config = dict(
    d_model=384,
    n_experts=32,
    d_expert=160,
    balance_bias=False,
    vocab_size=30153,
    norm_eps=1e-05,
    tie_embeddings=True,
    lr=0.00197,
    beta1=0.95,
    beta2=0.98,
    batch_tokens=[32768, 65536, 131072],
    seq_len=2048,
    train_tokens=535800000,
    dataset='wikipedia_en',
)
Below are experts of layer 2 (counted from 0) of a mixture-of-experts language model. Rows are named router (the router's row for the expert), down (a neuron's output weights, with its number) and show model dimensions 0-95. Each number is 200 + 40 x the weight over its row's rms, rounded and kept within 0 to 999.
Before each expert's rows: a language model's description of what the expert responds to. This comes from a sample of Wikipedia text that the model never trained on.

# expert 5
Description: Digits and decimals. Numeric pieces in tables, such as decimal parts like .4 and %, zeros and $, plus Thai and other byte fragments and code symbols.
router,185,213,204,232,173,152,167,207,221,231,206,243,284,273,183,222,185,172,182,222,238,210,203,195,180,239,244,161,152,182,197,179,192,141,184,216,225,140,138,238,236,173,184,168,179,205,163,245,241,180,221,240,150,206,273,258,234,243,106,221,188,226,160,268,254,222,238,176,251,219,150,221,236,232,220,214,239,168,295,167,109,177,160,187,186,189,272,171,185,155,217,226,215,197,236,216
down0,153,219,232,259,176,182,165,166,269,99,179,203,167,255,215,182,175,182,100,195,205,174,144,249,134,174,199,184,219,135,214,219,222,227,181,225,179,263,183,141,195,224,169,293,230,154,142,213,208,209,202,235,149,277,211,224,191,245,166,264,149,213,171,186,180,193,239,162,118,240,123,184,217,194,222,191,193,214,170,235,192,195,140,152,230,212,196,227,186,182,137,227,190,231,258,175
down1,155,215,190,226,196,206,154,216,111,227,119,191,207,246,209,223,201,144,272,216,215,233,280,241,194,183,214,174,213,187,236,137,230,233,191,254,129,247,190,226,206,228,269,195,236,135,161,205,195,138,150,212,198,186,198,180,165,217,239,198,244,249,209,256,223,129,236,283,157,176,192,226,223,159,149,262,298,241,169,148,139,186,256,192,199,212,216,194,155,237,201,171,206,252,235,223
down2,233,167,264,195,222,237,206,142,196,208,220,289,216,182,224,235,208,216,253,250,206,96,214,254,236,229,255,231,175,239,159,146,191,239,234,207,193,231,222,158,77,177,243,297,209,123,162,226,137,191,187,246,176,201,213,228,157,167,224,216,187,99,219,207,148,199,238,185,194,142,294,258,169,214,177,177,200,239,244,162,200,206,189,204,201,197,260,216,277,208,234,193,168,189,164,216
down3,214,160,224,180,208,143,209,228,139,154,224,223,174,209,181,116,164,221,235,218,248,214,181,184,197,186,166,230,127,267,214,210,161,190,224,171,185,225,260,228,163,205,240,127,161,186,195,262,224,211,210,214,185,177,171,94,149,269,241,260,178,217,194,131,137,185,218,256,141,149,236,228,185,178,220,127,150,254,119,149,152,274,239,229,168,145,174,213,239,156,242,220,196,169,179,156
down4,245,233,217,223,262,229,207,166,213,237,170,118,193,212,192,279,206,135,195,194,197,228,189,245,182,239,201,231,168,184,238,189,208,149,230,164,200,169,196,243,233,219,219,227,252,225,221,218,127,167,261,173,189,197,215,205,274,172,221,197,268,243,201,167,182,219,196,208,277,206,172,171,192,242,157,171,182,200,240,143,246,147,208,148,216,199,200,234,244,177,199,171,188,181,175,182
down5,235,196,275,193,174,267,178,156,242,193,218,218,84,217,203,185,245,170,201,144,222,202,242,290,205,253,159,215,312,235,210,140,205,210,314,181,160,216,230,128,202,266,208,155,119,169,169,213,156,241,155,146,243,152,226,165,226,225,148,245,211,108,210,199,208,182,181,271,186,209,191,257,123,174,198,199,97,173,147,240,129,219,186,168,243,194,214,222,228,145,195,160,199,171,181,195
down6,225,221,44,145,246,165,180,190,180,246,253,183,238,103,256,178,224,176,262,160,265,205,142,195,222,226,182,160,182,260,227,192,218,139,169,156,194,127,174,235,206,226,194,171,190,189,182,200,141,168,252,196,210,207,215,230,215,231,231,253,212,176,146,246,185,244,178,188,104,234,220,185,191,165,261,166,148,233,199,160,203,151,163,202,160,226,194,147,296,176,200,164,208,181,280,181
down7,263,190,156,152,205,205,223,153,280,223,204,206,153,89,208,215,187,150,148,299,296,260,180,182,181,242,141,230,185,220,158,198,236,235,152,190,181,204,185,127,221,237,241,168,230,151,185,141,232,222,220,206,172,140,115,173,211,234,195,202,136,216,238,250,214,186,177,184,199,252,226,200,184,163,154,154,171,256,189,221,201,135,186,174,208,222,195,258,207,238,222,177,168,251,218,216
down8,173,178,157,250,193,211,256,251,183,177,227,186,251,123,178,224,173,143,232,229,159,66,186,167,182,127,202,202,144,202,191,249,189,186,221,205,241,205,215,195,176,194,113,225,184,290,216,258,180,205,203,241,136,172,203,86,155,244,258,210,164,210,255,227,173,156,254,214,212,153,194,167,211,261,182,210,237,259,222,209,113,146,281,184,221,93,200,184,171,252,236,191,223,182,210,215
down9,255,259,253,269,172,257,195,216,231,207,157,121,236,195,178,220,162,187,202,142,212,189,178,216,129,140,205,196,202,149,226,252,209,213,194,221,151,236,164,244,228,234,101,173,209,145,148,239,198,267,200,159,137,160,101,239,167,241,198,219,208,196,233,216,210,182,260,268,168,243,202,186,182,145,216,228,142,220,241,153,178,215,113,186,243,264,205,163,109,158,200,204,145,170,218,166
down10,214,185,156,195,197,226,230,194,177,197,192,157,156,107,325,213,192,164,186,205,208,198,216,181,196,245,177,296,202,139,187,226,181,138,228,202,183,225,185,202,195,271,184,195,311,290,168,197,214,263,227,116,228,167,221,251,172,218,290,201,245,203,222,222,257,212,280,214,149,183,261,158,149,187,213,165,204,178,227,134,241,153,200,115,182,217,158,229,244,223,215,210,174,210,176,183
down11,260,188,221,191,217,223,181,223,203,206,121,212,228,201,255,212,125,236,212,169,212,224,216,185,216,187,271,164,155,177,198,221,162,176,218,185,148,227,273,213,207,179,178,250,162,285,153,236,220,201,117,281,181,177,206,159,213,131,135,252,273,140,167,232,224,205,142,279,211,264,229,199,190,250,213,228,198,211,89,190,217,159,170,60,224,216,252,197,128,161,197,316,208,223,124,170
down12,163,189,177,252,213,171,202,135,196,273,166,202,226,178,183,99,180,204,100,292,183,126,217,176,205,183,186,208,153,208,164,152,223,205,210,287,175,161,245,177,228,148,213,211,175,213,197,282,179,270,202,250,229,143,112,156,145,200,180,224,161,219,159,210,236,243,176,204,182,151,212,253,199,227,240,167,186,199,158,156,248,199,209,160,231,198,225,282,172,229,168,249,240,194,216,209
down13,227,196,277,230,249,199,219,237,263,285,244,177,140,155,247,209,142,171,192,162,178,183,211,245,241,214,134,237,230,240,208,124,208,186,243,171,218,143,160,223,189,218,205,194,213,148,252,176,222,239,112,181,175,198,228,204,179,220,290,311,266,226,171,221,182,147,159,191,188,187,213,214,161,152,212,215,185,207,217,146,214,223,149,198,199,195,203,291,247,216,180,204,152,222,145,231
down14,198,206,219,254,256,245,143,198,192,170,194,249,215,204,230,187,227,170,176,243,234,288,179,195,169,222,206,227,210,225,244,213,164,194,155,203,252,237,217,237,251,172,123,199,193,144,191,221,164,157,217,210,173,276,228,139,219,176,158,157,184,226,202,258,198,149,197,254,258,184,210,117,201,199,189,288,171,148,194,233,145,147,240,228,175,163,139,270,151,116,177,199,171,196,224,206
down15,106,223,217,235,237,206,225,218,98,152,216,143,212,208,206,238,182,197,254,160,207,142,254,281,181,123,225,245,228,211,158,239,171,200,187,156,194,218,156,189,254,207,181,219,195,185,128,261,202,204,279,206,187,231,216,150,213,205,257,198,243,220,58,161,174,217,162,212,139,168,222,143,196,180,183,189,161,210,200,269,302,201,221,201,193,129,227,197,250,124,191,208,205,187,168,214
down16,284,219,185,196,230,170,153,211,253,272,183,246,199,141,228,303,191,161,212,213,170,156,236,227,281,252,210,157,162,181,207,170,217,225,181,264,212,183,268,203,268,146,281,217,208,180,143,211,155,141,209,233,207,219,223,186,190,149,220,137,155,192,135,239,274,164,104,277,213,217,227,151,198,211,196,297,230,254,127,219,198,215,144,264,187,145,239,189,216,225,189,188,227,241,166,202
down17,201,256,208,254,176,149,162,177,178,255,221,172,188,176,190,167,198,183,181,144,206,226,201,234,345,142,263,150,176,171,185,199,231,183,198,216,203,127,146,173,216,208,224,149,172,182,209,194,212,167,212,203,131,190,186,239,253,229,152,137,194,244,195,233,216,196,235,230,240,174,149,211,179,179,184,203,199,207,151,175,197,186,234,192,204,206,158,163,259,229,237,158,173,172,200,170
down18,200,304,177,252,159,218,188,200,148,122,286,148,164,222,186,172,176,265,208,170,124,117,176,213,274,209,151,136,251,148,230,187,194,226,215,200,205,235,177,207,233,279,162,233,240,224,190,182,186,143,175,214,177,220,201,226,215,188,228,216,185,171,209,203,184,275,218,214,192,215,220,272,130,125,223,169,304,155,232,199,122,181,265,182,254,246,140,231,220,231,109,207,250,210,229,312
down19,175,80,220,128,198,160,274,182,123,149,110,216,211,273,216,239,238,188,194,254,233,240,255,198,178,195,173,251,239,236,207,219,205,265,218,172,203,208,299,233,175,265,146,233,275,235,250,221,198,174,196,211,138,235,147,242,272,151,219,221,211,149,160,217,207,227,188,239,229,170,293,198,208,235,268,177,228,116,184,212,172,253,180,204,192,146,202,162,191,231,200,173,187,179,197,193
down20,115,80,169,179,170,236,167,231,217,219,201,202,188,180,252,207,114,207,118,176,159,160,120,195,128,225,221,173,213,149,158,234,230,192,231,252,150,187,276,209,262,249,151,210,146,107,179,261,167,195,137,151,159,144,164,241,160,203,192,209,91,184,203,240,196,140,271,174,148,190,187,159,213,178,126,149,234,257,207,122,197,182,193,219,158,155,190,256,159,191,238,184,176,114,215,180
down21,289,349,230,121,190,278,168,155,124,202,330,209,263,228,164,259,232,231,222,117,227,150,211,218,159,148,246,189,241,177,130,201,229,188,195,200,226,209,187,263,226,180,217,161,219,229,192,157,187,165,215,149,192,118,149,201,167,204,218,189,178,220,191,211,236,202,159,146,228,223,202,264,228,181,167,181,294,247,194,240,204,212,225,196,166,135,202,200,153,198,232,198,237,232,250,215
down22,212,169,253,175,188,164,172,225,139,155,291,199,238,193,243,166,148,126,144,192,204,298,160,226,248,322,183,265,191,164,225,241,175,204,144,209,133,207,183,230,222,269,226,204,204,240,230,254,163,188,161,154,201,260,204,199,235,239,208,210,177,62,263,158,150,202,179,202,167,251,206,196,128,216,204,200,199,273,195,195,195,230,183,193,201,147,211,191,248,245,189,161,256,185,240,167

# expert 1
Description: Word-initial fragments. Short word-start pieces like p, d, b, c, and hyphen or e pieces after prefixes, such as non-e(fficient), 2-C(D), (b)eaten.
router,198,201,160,206,168,247,199,212,157,180,176,246,240,156,248,209,113,156,184,138,165,227,222,129,109,221,160,206,211,214,243,269,195,170,176,261,193,223,286,172,183,213,194,186,238,191,305,150,230,177,187,169,145,238,293,206,150,231,203,222,158,253,169,170,198,152,174,147,211,209,239,258,206,159,266,200,285,230,236,181,304,184,193,202,197,63,155,208,184,260,177,195,246,166,219,171
down0,168,174,179,242,158,251,198,172,252,178,220,267,205,212,187,227,197,230,206,112,164,275,233,183,230,180,248,222,212,262,217,217,224,197,154,233,256,195,179,182,247,134,217,233,240,187,234,141,178,201,227,202,159,182,228,203,193,230,165,201,257,230,136,171,191,219,182,223,221,185,151,214,188,171,228,172,212,172,217,308,186,213,123,178,141,173,183,247,173,120,168,263,205,165,224,146
down1,274,136,252,196,242,242,264,174,235,284,189,195,192,259,154,211,241,175,183,271,296,161,138,176,202,197,161,138,208,151,147,261,221,136,225,218,248,198,174,121,169,172,247,141,183,239,186,199,191,177,202,97,161,152,156,193,191,220,146,247,207,254,231,245,231,210,174,177,216,247,218,209,227,203,187,195,197,182,194,172,281,232,180,142,196,155,159,162,112,183,190,211,121,170,189,260
down2,230,151,215,135,261,240,249,209,178,159,233,246,112,227,224,228,223,180,254,245,187,194,147,255,236,257,101,170,194,217,161,170,197,237,153,215,202,278,229,246,176,120,224,201,171,153,191,219,221,183,163,205,258,185,162,188,205,173,195,229,206,95,228,235,193,235,234,203,227,187,178,160,182,214,289,198,183,267,240,229,163,226,132,172,185,176,179,197,232,258,172,130,192,230,223,219
down3,176,238,239,229,201,172,174,203,237,198,218,168,220,282,192,230,196,217,212,239,189,200,157,240,233,254,210,196,196,213,84,219,194,208,201,155,169,271,174,192,191,195,224,273,246,274,236,231,244,159,167,196,198,188,240,121,185,198,188,219,203,315,212,173,215,184,187,157,184,197,215,273,158,157,118,234,157,241,254,198,223,196,218,148,213,196,190,165,184,176,174,248,163,184,160,242
down4,301,111,238,202,281,184,168,204,202,184,204,206,281,220,187,219,207,162,250,219,129,234,154,230,195,173,291,205,202,129,245,175,226,236,176,166,249,244,141,147,188,132,218,183,235,186,165,212,212,148,191,181,138,206,225,234,264,206,117,202,163,211,199,151,189,194,212,253,237,282,217,204,231,245,176,216,178,130,233,348,134,198,220,169,153,193,214,193,185,214,169,207,222,194,215,211
down5,250,236,251,148,274,191,116,149,177,163,191,283,222,224,163,144,197,210,255,167,190,184,163,163,203,221,143,188,236,140,226,254,241,191,317,188,204,186,140,232,229,191,171,169,227,245,203,254,233,207,205,171,191,193,215,173,176,128,224,213,181,242,172,116,171,158,190,165,168,126,256,178,221,190,233,167,283,256,261,166,104,193,169,257,247,181,232,226,108,176,182,196,257,143,169,201
down6,211,169,219,290,146,273,196,116,137,171,210,175,217,209,156,218,189,208,185,188,77,175,183,228,207,241,116,152,188,28,151,274,236,214,241,196,187,158,204,214,245,137,209,181,208,154,139,151,235,178,193,225,189,172,191,222,189,223,109,222,180,210,212,210,209,214,162,153,255,213,215,106,203,158,133,155,193,220,162,221,250,191,190,224,217,221,253,257,149,186,223,240,170,273,223,177
down7,238,343,264,159,245,55,274,145,251,155,235,236,161,222,171,202,199,182,208,209,221,217,216,211,203,203,214,253,195,222,232,177,160,160,198,181,170,270,152,206,252,202,199,204,251,157,106,180,244,256,228,145,125,183,184,262,215,257,214,237,191,258,218,170,169,182,187,246,179,242,144,164,196,155,135,151,122,207,151,107,171,252,182,195,186,250,157,178,185,215,212,246,201,203,167,247
down8,194,210,179,192,132,208,239,231,174,241,215,178,274,228,203,196,258,191,155,233,251,172,222,243,185,276,173,184,196,179,212,212,200,215,181,188,258,190,234,233,256,193,245,183,196,194,225,149,271,179,170,156,238,235,191,209,193,177,176,242,152,233,157,179,233,212,159,182,173,262,128,151,216,208,189,209,278,174,271,192,195,235,192,189,237,136,137,185,188,158,138,169,290,222,181,227
down9,185,167,210,199,220,203,184,202,216,209,194,237,199,171,154,185,213,219,142,147,214,210,258,174,191,180,114,200,106,178,138,199,212,134,166,272,145,209,189,183,211,218,172,167,201,144,161,187,168,172,147,192,193,172,156,145,214,192,144,186,228,173,226,244,162,268,141,160,252,226,125,257,231,236,192,190,174,195,206,149,219,294,192,268,179,244,173,195,188,239,224,141,259,238,244,205
down10,211,211,194,226,238,145,161,99,271,222,239,189,232,200,186,201,208,245,194,225,161,231,288,239,185,150,199,131,201,239,206,131,261,233,155,154,143,205,182,269,169,154,203,171,242,204,258,158,195,227,214,259,210,174,148,229,214,246,160,210,218,200,183,186,182,196,245,168,139,257,199,175,274,227,236,200,212,183,224,231,155,213,201,319,161,153,291,195,202,164,220,254,187,276,229,210
down11,233,230,225,238,247,82,279,203,258,232,170,249,211,168,220,205,187,147,154,212,158,173,213,208,158,153,173,165,297,203,232,174,206,154,221,134,188,197,211,232,275,231,230,194,150,228,209,213,191,194,182,152,206,214,106,164,119,227,284,188,178,116,253,248,208,237,169,215,163,284,197,154,222,218,193,176,269,148,121,173,171,228,159,207,204,202,195,215,183,231,213,193,142,258,271,221
down12,189,173,199,190,143,201,216,289,250,106,207,249,266,278,233,244,131,246,243,177,230,175,279,190,182,151,187,203,224,222,280,227,172,172,179,178,206,232,175,170,209,251,216,204,147,245,158,136,202,233,142,245,197,114,165,222,84,229,201,179,215,184,197,199,186,136,150,207,213,129,182,173,206,174,128,210,219,155,157,117,194,233,248,230,224,181,158,120,175,189,163,90,231,147,181,249
down13,255,157,211,192,213,217,134,123,172,204,184,206,191,185,257,192,197,219,174,198,234,185,164,171,220,178,122,204,182,197,192,197,253,188,151,171,157,274,156,165,193,208,217,217,146,210,212,259,208,147,164,172,266,143,192,220,186,218,239,144,191,220,231,179,228,209,238,122,146,202,143,261,187,117,183,174,116,195,181,208,165,177,185,209,292,198,194,213,249,176,200,271,223,162,299,214
down14,165,185,211,213,189,151,210,205,192,215,149,129,169,262,228,202,275,226,222,167,175,281,238,179,206,230,252,218,176,160,176,233,225,198,176,152,214,194,115,234,222,265,274,299,231,198,199,241,147,167,188,177,162,216,287,183,215,196,173,154,164,171,195,158,194,240,182,176,234,233,187,170,225,178,236,189,168,237,199,171,252,289,226,105,220,236,193,218,215,216,215,193,222,176,181,77
down15,94,112,172,188,224,298,131,200,145,164,170,165,207,179,235,248,257,164,144,180,181,116,176,149,179,142,185,236,188,195,203,199,178,189,156,193,206,246,214,129,170,235,161,213,240,202,210,219,214,219,170,217,218,196,212,137,215,156,204,156,210,228,293,195,192,191,245,237,181,217,213,173,189,234,217,220,215,278,206,189,189,215,220,141,167,108,140,236,185,175,166,145,238,198,224,229
down16,245,162,204,179,229,168,199,223,153,222,177,240,164,274,226,210,198,159,153,240,204,157,146,245,194,229,260,175,234,175,181,182,180,238,213,215,180,152,140,158,200,195,286,176,184,195,144,216,219,209,215,166,133,225,213,140,206,201,181,250,200,132,187,249,176,211,209,241,200,202,234,209,150,238,237,252,164,133,181,173,187,230,257,205,179,183,95,182,153,129,186,257,169,235,197,163
down17,207,263,173,210,223,156,195,153,202,155,150,178,181,137,227,128,164,158,289,184,264,213,246,224,239,225,186,125,132,191,121,140,157,224,201,187,260,231,194,250,246,176,225,238,246,200,162,192,184,158,171,310,198,197,205,186,197,209,166,167,213,205,155,209,177,94,222,175,207,291,165,168,286,180,209,180,274,270,188,144,171,253,171,155,198,118,173,238,152,177,134,230,179,206,229,104
down18,158,286,249,177,166,183,212,188,171,176,160,260,212,205,222,219,239,157,209,232,172,206,216,239,177,192,121,331,204,190,238,206,216,193,190,144,188,227,131,202,208,176,224,164,235,177,217,179,215,163,166,178,230,216,229,252,146,204,180,219,170,160,163,169,123,191,221,230,206,265,170,180,204,214,213,235,273,229,247,150,234,284,170,217,285,223,101,278,177,235,162,166,141,121,206,121
down19,252,303,162,210,183,146,190,106,180,211,178,203,171,227,295,247,195,170,198,256,187,184,217,217,194,241,218,203,185,214,142,242,156,226,170,188,201,174,231,240,193,210,264,172,180,215,280,164,235,211,234,194,224,205,213,143,194,141,231,243,243,218,254,206,140,186,201,251,141,226,149,171,182,291,146,260,154,220,265,202,257,192,253,281,128,172,245,205,208,273,192,176,196,241,212,177
down20,195,268,225,103,214,232,113,107,131,202,169,185,163,157,158,174,195,173,192,185,195,144,181,216,242,231,173,230,151,250,182,151,172,212,176,185,209,161,185,228,176,232,235,180,157,211,221,174,168,214,208,149,192,196,141,261,212,257,274,204,212,173,215,190,233,152,231,200,169,198,170,147,200,266,227,194,203,216,198,207,193,239,250,88,205,124,185,264,230,209,260,169,273,259,204,210
down21,285,208,211,206,183,227,274,115,99,148,228,241,157,169,188,204,205,97,186,154,259,162,133,214,228,223,167,200,244,165,222,185,127,194,202,265,184,116,161,176,160,232,292,165,193,194,157,241,250,171,196,267,139,196,192,213,153,200,235,162,205,178,266,171,139,220,239,234,249,210,227,174,194,230,145,170,158,200,192,210,180,223,227,159,234,267,225,196,165,194,147,246,198,207,185,304
down22,265,225,233,203,240,254,209,218,242,247,309,245,129,208,192,236,229,196,204,158,128,190,293,192,233,168,186,233,175,190,149,197,244,199,255,268,226,227,114,137,213,229,187,167,232,205,203,148,274,215,183,149,253,197,203,197,199,241,189,213,215,240,199,132,126,199,179,199,123,211,258,203,191,219,203,281,108,128,166,238,226,156,174,182,204,172,209,232,185,212,231,182,156,285,168,143

# expert 16
Description: Concrete common nouns. Everyday physical nouns and spatial words after the or a number, such as back, top, head, water, side, round, line.
router,204,196,196,237,209,187,205,272,164,221,185,187,200,188,239,240,194,181,188,306,272,191,187,194,173,180,210,142,188,279,242,209,170,287,198,200,196,194,174,268,218,222,278,198,246,184,184,310,214,203,198,283,158,152,164,166,129,188,252,211,135,183,163,182,176,221,183,170,173,185,225,173,179,252,188,194,265,221,106,212,249,147,154,279,228,169,245,206,251,262,176,210,181,112,267,177
down0,184,194,140,183,265,223,147,199,207,203,201,150,289,196,184,287,151,152,210,262,291,203,232,249,255,264,196,198,155,216,255,177,167,219,208,157,234,252,256,249,195,161,197,222,205,180,201,222,186,196,134,159,241,191,214,245,197,232,218,218,166,200,170,206,226,152,141,136,182,190,189,199,220,209,180,232,241,162,188,259,220,197,241,253,211,198,150,166,209,279,202,203,232,186,233,142
down1,177,323,205,166,219,187,194,195,204,303,266,166,248,207,167,184,181,243,188,287,243,188,203,240,215,252,233,171,127,146,187,161,200,200,221,163,211,150,127,236,247,210,189,159,215,210,191,203,298,166,251,210,176,212,175,147,170,179,203,193,210,145,268,227,198,190,191,204,184,218,150,247,172,205,210,191,171,257,150,228,247,182,177,294,207,264,212,184,207,182,170,206,219,176,223,188
down2,177,281,237,149,84,235,224,240,132,103,216,189,227,189,220,162,157,158,178,213,229,135,227,260,134,177,235,98,151,155,187,235,197,168,184,184,189,183,177,237,207,227,254,180,213,119,182,251,242,206,199,240,155,180,155,167,213,154,196,129,223,213,178,206,234,154,222,137,159,222,141,143,276,202,111,237,237,233,194,287,185,172,200,235,263,172,226,171,192,250,210,198,149,235,160,126
down3,233,137,214,204,251,174,192,173,251,248,197,200,204,149,257,184,178,199,214,226,182,197,206,252,193,255,274,203,131,261,200,132,100,186,177,249,107,198,254,199,222,166,227,280,168,183,227,193,176,285,152,178,219,194,137,134,183,200,208,118,211,98,228,160,207,283,146,163,267,253,201,122,206,184,167,188,204,231,209,292,155,167,172,254,131,292,181,184,263,174,239,184,272,205,188,158
down4,248,187,249,176,234,236,200,215,204,209,186,289,179,206,284,204,217,196,240,225,235,209,214,159,288,217,207,200,218,209,229,203,236,222,274,150,319,212,276,176,192,197,207,175,132,114,214,206,100,122,235,197,217,167,157,214,256,167,169,239,264,227,188,235,163,272,207,183,180,243,160,256,245,218,132,220,166,220,185,150,107,225,282,177,121,247,144,171,199,220,184,180,177,201,177,235
down5,263,174,193,122,178,222,205,280,232,227,189,196,160,191,224,167,225,179,236,231,162,226,214,173,189,197,225,221,245,210,211,300,151,265,177,183,210,186,263,259,221,153,295,104,199,198,294,207,236,198,263,180,115,228,188,118,238,209,198,182,218,144,207,183,180,159,118,228,199,192,163,249,202,243,179,272,174,207,231,205,258,223,157,248,229,215,181,225,192,155,230,258,164,225,219,109
down6,195,168,265,177,234,273,197,110,188,186,146,229,154,181,162,200,229,206,208,187,208,122,212,203,263,189,192,239,206,230,161,246,218,173,339,154,179,204,196,152,188,174,260,191,217,195,178,137,190,145,154,196,246,137,200,266,192,166,205,199,274,187,193,168,263,179,201,161,251,218,200,171,211,150,277,260,218,159,192,207,237,271,159,224,282,226,205,218,201,168,157,139,180,186,200,204
down7,249,201,293,158,201,193,183,212,265,244,287,152,223,192,216,160,244,250,134,207,215,244,179,176,143,221,251,156,186,210,118,180,133,204,265,177,192,249,296,201,174,202,196,140,180,247,184,179,168,173,218,150,275,191,204,194,155,209,230,149,256,142,211,180,184,246,182,255,189,165,257,150,193,260,268,304,189,236,203,222,206,241,164,243,192,177,169,190,228,251,184,174,197,180,269,236
down8,159,174,278,151,232,136,246,203,171,163,244,255,218,181,249,197,191,214,243,189,207,152,270,235,127,153,195,173,163,159,177,188,161,180,190,253,174,193,185,213,185,194,136,207,217,165,141,161,188,304,174,194,132,178,194,158,183,175,155,227,207,291,234,184,191,202,165,190,231,160,237,211,174,219,161,240,251,304,205,203,152,211,138,201,220,238,170,251,146,166,175,259,198,253,163,236
down9,193,251,142,197,199,186,205,256,198,158,283,258,141,198,218,226,213,204,212,169,215,193,212,215,253,214,237,255,189,188,209,223,177,125,211,255,226,177,164,213,199,152,247,233,189,216,187,195,153,235,153,178,158,208,218,208,225,104,269,171,233,292,186,202,230,139,258,188,275,125,183,189,182,205,192,162,212,222,189,199,200,186,259,179,187,186,236,237,211,258,158,227,162,180,254,167
down10,280,176,163,269,198,197,212,170,118,225,258,187,202,240,209,211,206,206,208,228,229,160,204,185,241,247,218,198,269,144,271,200,247,132,179,233,222,162,249,280,237,179,148,206,121,193,126,161,157,205,189,197,163,207,211,174,198,263,212,165,191,224,205,132,228,186,274,182,159,134,105,164,225,250,207,118,219,216,230,231,177,222,165,204,222,255,186,258,184,275,130,202,150,233,292,142
down11,198,196,181,215,199,209,212,284,219,174,237,172,181,171,171,225,120,193,271,148,152,197,224,209,168,224,207,197,195,267,137,172,173,235,148,278,261,207,239,190,156,247,205,270,211,262,139,289,200,247,235,170,208,142,139,187,205,109,247,233,185,147,246,195,289,195,175,235,201,154,160,223,166,146,264,254,212,204,176,168,182,167,174,275,272,245,212,226,232,182,267,167,248,185,183,257
down12,214,235,193,230,180,213,179,167,166,161,213,163,267,235,185,212,225,191,256,161,212,182,136,167,192,186,159,148,254,173,169,212,181,211,244,142,219,207,281,203,310,269,250,234,195,208,161,272,212,239,226,141,196,189,268,254,192,166,338,266,248,179,167,232,192,191,176,119,155,220,188,213,102,227,235,260,254,262,159,199,233,132,165,196,175,201,200,250,143,227,153,111,236,241,165,225
down13,236,161,163,185,186,257,145,202,167,216,151,257,185,181,191,230,217,230,126,198,252,216,178,122,234,197,204,230,210,229,160,205,267,209,275,213,205,154,234,170,224,221,233,173,141,236,146,196,237,258,201,163,243,230,215,239,170,157,216,206,152,230,218,242,208,228,236,170,140,209,219,195,74,252,153,211,235,146,139,177,171,234,155,151,211,143,217,180,240,192,188,263,173,134,310,172
down14,120,176,183,227,130,196,297,237,192,180,167,211,185,194,203,319,199,200,190,150,189,224,118,176,198,131,222,180,147,251,231,193,157,238,154,256,163,188,225,151,269,211,236,196,208,211,143,156,229,147,211,258,170,165,276,226,203,238,161,189,144,241,188,235,212,142,184,176,206,125,187,179,197,198,210,205,165,228,202,167,212,177,239,243,150,214,235,283,181,254,260,140,221,170,281,159
down15,213,194,159,248,201,245,192,148,167,174,179,202,216,177,206,214,146,179,208,131,218,178,287,229,185,136,199,271,228,168,248,156,192,124,216,212,219,186,173,189,230,167,270,211,179,205,178,186,213,170,210,318,174,231,191,168,189,253,216,137,205,295,196,226,206,202,200,196,229,121,192,185,213,212,197,187,198,251,177,264,224,194,158,226,118,259,220,269,126,226,213,192,197,213,175,224
down16,218,164,283,209,173,204,251,208,203,192,136,168,196,201,187,249,220,195,115,193,191,162,206,138,301,137,239,196,215,198,182,135,171,178,218,163,159,188,283,181,151,124,258,308,227,166,199,163,169,274,258,249,144,214,213,261,220,274,176,173,220,105,214,189,185,156,218,231,168,227,203,242,260,192,216,274,186,173,209,227,241,229,235,211,220,153,182,247,221,118,231,230,252,162,182,205
down17,223,227,232,288,239,146,227,214,213,220,208,145,183,201,242,211,213,186,184,188,214,212,171,169,223,197,183,171,216,220,212,255,224,197,232,196,131,210,142,176,229,232,184,180,147,189,146,206,144,198,200,114,173,195,171,242,163,136,176,186,224,119,206,179,225,228,254,134,198,211,214,163,171,213,204,233,221,208,193,197,170,183,207,176,251,256,141,170,182,185,239,198,188,161,285,195
down18,185,232,230,211,204,182,193,176,248,299,216,190,248,130,222,217,210,277,187,208,262,153,95,220,185,197,205,165,203,174,162,200,223,141,176,219,242,202,207,200,195,213,124,150,138,196,255,220,259,230,143,208,127,184,236,224,179,201,190,177,202,179,192,143,176,197,210,173,226,249,232,223,274,220,193,203,113,193,169,155,174,216,121,147,223,221,190,234,207,229,206,205,162,160,212,283
down19,255,226,251,165,198,189,200,187,186,155,136,199,267,208,228,214,190,184,202,242,184,227,241,250,109,214,219,153,206,251,189,162,166,260,153,188,176,233,221,124,211,177,174,213,223,191,225,201,143,215,158,165,151,197,223,303,205,179,188,192,200,282,192,141,170,169,186,177,187,181,195,127,286,285,223,134,232,150,189,297,221,182,121,228,200,327,222,212,255,250,245,226,223,199,263,179
down20,179,211,236,199,178,180,206,181,208,236,175,199,196,201,275,177,137,204,107,149,181,217,201,276,253,212,147,222,192,133,183,241,186,219,254,183,203,122,196,180,227,180,187,135,251,160,203,180,240,208,194,183,121,253,196,265,160,229,122,248,124,126,244,240,210,201,196,170,151,165,164,189,172,239,302,226,157,253,191,177,196,197,182,212,200,190,175,170,260,352,188,181,208,185,226,215
down21,222,226,180,220,216,294,141,157,185,192,177,232,222,186,211,157,169,190,306,162,178,200,212,204,177,204,261,183,239,195,214,157,258,129,155,253,220,136,215,184,225,203,207,220,145,204,209,236,207,183,266,255,226,183,209,179,193,156,167,172,190,216,186,227,204,226,249,220,201,190,179,204,260,245,187,205,182,210,285,193,204,171,239,194,252,238,177,198,175,167,316,196,194,191,206,146
down22,158,188,208,189,187,262,253,178,246,168,185,223,258,208,233,153,153,196,271,191,191,150,128,204,178,130,172,196,214,222,206,168,211,192,213,184,152,253,217,212,233,166,187,188,197,199,177,149,202,129,146,154,191,191,151,205,159,223,178,185,174,183,264,202,202,248,187,159,255,217,240,282,214,220,258,280,213,192,197,173,139,192,166,262,277,146,166,143,216,242,178,129,261,160,210,195